From a checkpoint of a small mixture-of-experts model trained on Wikipedia.
Size: 10 layers, width 512, vocabulary 8192, 127M parameters.
Experts: 12 experts in each of 10 layers, a softmax router.
Below are experts of layer 6 (counted from 0) of a mixture-of-experts language model. Rows are named gate (a neuron's input weights, with its number), up (a neuron's input weights, with its number) and show model dimensions 0-127. Each number is 200 + 30 x the weight over its row's rms, rounded and kept within 0 to 999.
Before each expert's rows: "gets" lists some tokens that make up at least twice as much of what it gets as of all text. This comes from a sample of Wikipedia text that the model never trained on. Tokens count by the router's weight.

# expert 6
gets: " |", " the", ";", " The", " and", "The"
gate0,201,265,189,148,275,245,227,228,156,193,165,199,276,204,217,233,200,182,252,207,178,227,177,145,235,189,208,173,205,252,255,216,207,201,173,243,247,255,234,214,236,184,194,169,204,207,200,226,195,177,154,240,232,176,201,206,206,224,192,171,224,223,232,155,170,180,235,207,255,201,198,214,243,236,186,213,176,177,203,234,153,209,216,192,186,229,180,201,205,187,183,183,212,158,196,200,198,230,119,173,213,241,212,198,213,220,140,220,231,179,238,218,220,190,168,259,137,245,219,215,168,180,171,210,184,236,224,198
up0,221,202,168,138,229,169,159,237,223,204,180,199,210,193,114,202,151,215,208,180,183,167,147,139,202,193,192,206,183,194,237,220,179,170,163,221,204,186,162,158,169,184,220,183,212,197,194,184,162,191,251,169,236,190,269,215,171,214,213,179,235,133,215,138,168,192,219,180,193,184,193,231,208,215,198,174,173,197,197,253,150,219,199,172,160,223,158,235,211,156,231,241,207,206,172,235,221,184,174,181,150,210,197,194,226,182,190,165,198,220,170,170,234,139,183,226,248,165,181,230,211,208,209,192,172,208,255,213

# expert 10
gets: ",", " and", " to", ".", " of", " for"
gate0,203,190,198,180,238,189,224,131,187,193,142,132,242,141,214,223,207,187,187,161,188,221,227,188,197,216,192,272,200,209,197,217,194,152,185,196,220,203,226,200,209,194,215,185,234,199,225,178,197,184,177,200,271,201,140,172,171,204,247,220,201,217,163,174,215,247,173,169,194,221,247,201,242,233,183,190,205,232,161,203,165,225,183,249,205,251,191,190,186,218,159,151,171,169,170,141,217,175,173,252,208,184,263,218,215,195,161,230,219,140,182,184,186,274,226,164,217,199,243,166,209,173,179,175,178,177,231,192
up0,238,232,178,210,149,260,156,126,212,167,169,207,195,174,163,215,222,212,212,216,178,249,246,176,199,189,206,185,178,194,147,184,181,169,170,165,207,148,203,194,215,198,205,234,191,211,153,204,213,250,178,178,174,199,165,205,217,215,206,238,207,186,226,142,162,225,195,228,171,180,180,187,195,245,195,228,142,171,191,180,216,198,208,198,219,96,233,273,265,212,199,183,198,232,241,139,210,177,193,134,176,185,168,227,148,201,165,179,217,215,259,239,208,199,189,148,200,189,184,172,175,246,215,220,196,238,209,218

# expert 3
gets: " of", "s", "  ", "y", " an", "al"
gate0,182,211,215,163,219,159,257,207,196,199,165,202,197,187,172,186,178,213,194,155,203,163,206,203,190,261,202,194,250,181,133,201,222,233,185,208,229,191,179,125,197,222,204,211,205,178,201,223,156,169,210,207,204,161,260,195,189,154,243,164,219,198,203,166,236,163,240,205,185,196,214,157,191,176,194,182,235,197,182,256,171,232,143,192,245,189,211,238,191,240,245,210,170,191,153,220,239,239,132,181,233,201,238,178,201,166,222,205,251,147,183,196,204,180,189,211,202,157,234,164,198,201,171,179,171,232,292,203
up0,175,164,233,147,211,214,211,158,158,173,169,193,227,186,130,247,183,200,210,186,208,221,184,224,176,172,173,205,198,166,196,223,179,171,169,239,141,198,201,179,201,211,254,221,182,236,188,203,161,234,227,265,187,219,230,175,219,183,226,198,194,139,182,238,158,179,226,130,123,237,190,134,192,178,177,154,199,192,220,246,201,191,179,185,179,178,205,176,167,236,204,232,223,247,180,207,223,143,209,239,189,187,225,188,167,241,166,156,248,211,104,227,192,137,136,256,210,171,159,207,192,230,181,188,235,201,167,218

# expert 7
gets: " (", "\n\n", "–", "n", "/", "%"
gate0,222,199,201,232,141,231,198,259,166,219,219,168,227,154,159,226,183,273,235,195,178,176,222,216,182,213,189,174,201,175,168,179,210,259,250,207,204,229,225,247,261,198,215,183,245,199,179,179,192,203,173,228,188,180,188,194,169,208,122,185,175,214,236,219,196,207,177,189,249,210,165,223,232,194,178,176,190,202,164,200,232,236,141,167,181,184,167,167,201,174,227,233,141,83,202,198,179,188,176,171,187,244,236,168,214,227,188,180,194,248,225,176,185,216,144,210,244,173,227,229,172,189,198,250,187,233,144,209
up0,235,198,151,223,227,268,173,231,246,194,245,211,240,172,174,220,236,282,209,163,143,194,177,228,198,225,211,208,220,187,188,230,178,213,241,171,186,175,222,224,248,141,160,160,218,205,181,196,178,149,165,217,211,224,127,190,173,193,120,216,185,216,212,218,212,164,164,219,210,188,175,215,220,228,218,183,236,233,219,206,202,206,171,179,219,147,206,238,235,241,216,174,174,184,179,148,180,204,157,206,157,250,234,147,191,197,189,205,206,239,215,205,170,218,162,190,248,203,267,223,161,208,170,222,195,223,227,208

# expert 11
gets: "\n", " 1", " 2", ")", " 3", "1"
gate0,208,226,231,166,201,170,221,191,180,188,230,214,192,217,193,175,223,144,254,151,191,196,235,246,208,202,175,253,192,226,203,209,191,132,194,240,170,203,176,230,168,173,178,176,212,223,208,192,210,174,167,221,179,206,194,268,179,212,177,217,181,178,173,160,153,168,224,226,195,261,206,224,177,235,205,226,192,215,189,211,176,244,232,208,222,184,187,174,200,198,214,183,230,213,187,201,217,209,239,193,165,241,216,244,209,188,221,200,214,216,199,180,174,200,154,218,190,163,118,232,155,179,207,210,255,169,197,171
up0,235,204,202,166,187,217,215,173,197,181,230,174,207,163,213,236,189,279,123,235,160,226,182,167,235,219,250,198,139,224,216,232,188,264,185,217,225,140,218,238,186,225,220,211,213,175,202,225,230,189,200,190,209,181,209,183,160,178,205,200,186,234,233,222,221,237,150,186,241,214,215,178,221,157,159,232,230,171,208,222,195,173,218,176,271,207,210,253,185,187,256,187,210,217,214,178,170,207,219,203,201,172,159,209,201,154,177,132,213,175,189,189,255,240,204,170,188,200,218,190,220,206,190,189,227,176,205,220

# expert 0
gets: ".", " a", "\n", " one", " that", " or"
gate0,178,139,175,200,186,217,227,250,206,209,191,213,157,222,158,226,232,208,214,120,210,212,142,220,220,207,190,193,217,239,230,189,239,188,214,220,242,180,243,217,185,160,176,240,202,213,198,203,197,179,150,231,133,234,237,247,214,137,202,280,246,200,249,202,153,179,199,176,248,196,263,187,211,218,205,226,207,191,207,146,157,185,189,224,228,210,224,190,239,213,228,191,182,214,210,264,179,209,205,202,162,199,220,224,188,139,184,214,156,174,200,151,214,198,209,218,194,232,193,161,201,220,222,189,206,240,211,182
up0,184,167,170,158,249,199,198,183,245,207,204,186,203,147,154,208,205,170,177,213,198,159,217,204,223,271,186,190,176,194,180,181,171,167,207,245,140,198,251,134,227,212,171,190,232,254,194,169,157,172,180,170,203,244,202,248,237,235,183,229,207,212,240,240,169,247,185,217,247,227,227,223,226,233,166,258,204,214,210,157,221,191,165,163,173,209,230,142,156,220,235,195,182,176,173,187,171,212,190,159,202,216,204,236,204,204,190,200,233,143,240,171,190,158,217,224,272,202,150,247,158,226,203,226,218,209,263,185

# expert 5
gets: " in", "ed", " as", " In", "d", "ta"
gate0,158,218,183,220,199,238,215,267,156,220,118,210,213,225,155,225,199,223,164,194,209,187,187,142,204,189,223,232,261,212,167,152,247,210,230,196,199,183,199,168,184,189,222,222,177,174,198,245,198,191,201,187,199,175,194,191,184,152,209,263,148,142,228,290,203,233,195,260,225,188,224,177,168,165,139,86,143,184,257,182,202,182,225,261,235,214,214,174,211,206,241,201,205,185,205,195,254,206,225,231,227,209,189,235,181,216,143,201,214,217,168,156,170,195,219,224,214,158,224,213,221,199,224,189,156,178,194,198
up0,253,174,193,172,198,164,210,164,222,146,228,168,219,160,185,164,154,204,206,195,196,203,193,230,193,218,184,197,217,252,205,233,165,164,207,200,191,251,148,203,202,178,198,148,170,197,212,195,142,252,213,189,179,232,221,243,251,285,132,189,196,211,218,176,282,219,204,132,184,160,186,175,185,218,177,225,232,168,212,239,168,209,208,183,198,169,185,172,254,198,179,224,202,169,209,196,213,152,174,171,157,211,235,225,204,195,234,176,156,248,209,221,183,185,209,200,143,220,251,165,184,169,176,152,211,242,235,173

# expert 9
gets: "=", ")", ":", "'", "\"", " by"
gate0,171,211,211,167,187,211,171,226,183,224,173,216,175,233,217,171,117,173,169,165,157,138,250,159,196,185,222,150,174,155,228,194,187,158,166,217,204,222,195,242,203,204,163,190,189,220,235,152,188,191,241,200,200,233,134,203,148,183,213,245,210,225,161,215,178,119,205,225,263,198,209,168,193,218,205,262,233,200,189,218,200,182,151,217,231,184,210,199,228,194,212,176,239,201,130,173,208,208,232,201,253,244,205,134,217,220,238,206,160,275,166,187,215,224,199,193,179,185,230,218,200,203,201,158,197,237,199,225
up0,196,154,196,223,234,183,247,211,266,197,201,158,233,202,159,185,172,219,213,210,182,235,144,256,199,238,211,167,214,203,241,220,196,226,224,165,171,192,225,220,224,156,127,160,183,214,138,192,213,216,183,189,217,148,142,196,198,225,253,197,191,123,226,248,165,173,176,165,165,193,211,186,117,220,147,200,182,213,143,238,222,200,159,211,186,209,228,167,200,155,170,246,182,195,183,126,163,247,175,151,236,188,248,164,136,228,226,186,228,200,201,152,196,167,205,200,236,183,228,235,167,226,231,207,223,184,194,229

# expert 1
gets: " was", " is", "s", " he", " were", " are"
gate0,226,179,207,264,166,222,185,231,201,210,212,198,201,138,188,235,177,195,270,210,182,180,193,183,192,208,180,295,207,203,193,203,211,210,218,199,203,234,233,181,189,193,178,176,238,220,181,223,212,192,170,183,169,193,205,193,160,214,198,184,222,197,222,168,231,223,204,188,161,239,210,202,174,192,209,190,214,194,228,136,252,180,224,243,190,192,202,194,165,162,153,160,202,174,212,226,194,221,169,239,165,155,199,186,204,193,192,190,183,181,220,186,159,199,213,191,212,133,242,203,224,203,235,217,171,219,215,178
up0,181,217,170,180,226,172,209,242,253,148,202,158,173,185,185,173,247,211,216,189,241,178,239,230,246,224,180,204,197,194,203,210,150,221,200,174,250,168,185,219,182,155,227,174,205,152,194,163,159,204,205,174,199,167,198,264,204,142,191,205,151,206,204,197,257,179,136,148,190,170,223,166,162,189,235,138,228,175,266,242,173,248,143,166,206,194,207,202,235,227,180,204,215,211,194,172,183,189,162,175,244,200,250,187,190,180,226,200,210,146,206,205,163,208,207,232,178,208,187,183,285,145,278,214,297,266,210,182

# expert 2
gets: "-", "|", "–", "  ", "0", "c"
gate0,192,199,166,222,198,159,171,189,205,220,216,222,194,181,231,191,255,198,248,240,175,238,287,207,187,154,163,201,158,218,232,206,251,200,145,237,206,281,190,216,205,223,199,166,193,223,195,206,181,193,185,214,191,243,246,205,198,246,192,234,189,204,194,255,210,202,229,182,178,195,166,239,223,211,243,178,201,190,192,133,211,205,177,247,238,205,193,227,221,197,244,264,216,183,232,203,185,167,156,229,126,211,154,241,200,213,177,195,213,189,161,199,248,187,181,221,198,189,208,163,249,191,207,180,238,196,203,199
up0,237,223,191,221,190,193,238,194,190,185,209,199,188,211,243,209,211,217,270,269,182,231,189,235,153,192,204,200,205,156,206,189,230,248,124,178,207,191,230,275,188,176,138,196,217,133,216,219,259,231,208,228,223,179,230,181,180,187,171,192,207,226,170,146,248,168,235,207,218,161,214,190,219,230,206,181,179,214,213,188,188,176,192,235,210,208,158,135,181,221,234,243,229,189,122,204,213,209,142,258,168,232,242,199,168,257,180,149,196,170,210,217,186,221,144,209,169,177,227,148,225,215,189,198,203,173,167,189

# expert 4
gets: "\n\n", "S", "N", "A", "M", "E"
gate0,192,205,181,222,224,192,240,205,200,174,162,189,193,184,178,183,207,218,144,156,207,223,207,241,177,252,192,274,203,160,248,137,170,205,194,213,189,175,168,192,227,188,195,180,208,199,235,209,147,139,207,166,189,156,219,176,227,147,228,177,234,203,230,229,207,207,242,254,254,171,135,220,191,182,215,246,221,198,227,257,118,118,191,209,191,179,250,216,155,206,220,206,242,239,182,175,157,202,212,170,225,192,247,161,190,173,115,248,204,232,233,184,228,220,213,196,171,246,228,167,252,179,196,192,208,246,136,149
up0,160,217,229,176,223,160,199,190,194,229,219,270,157,200,212,225,192,157,203,249,166,195,194,188,185,202,176,223,202,172,199,215,220,216,175,180,228,181,202,190,170,153,240,219,236,172,195,199,206,182,200,234,222,154,168,198,178,180,183,183,218,159,201,211,161,234,146,191,218,165,176,192,215,208,190,214,226,220,180,214,190,208,238,179,240,175,184,231,175,175,188,182,232,207,236,209,173,229,191,173,171,213,200,249,178,197,172,197,183,250,246,177,230,232,199,196,178,182,186,201,123,252,212,145,264,177,149,175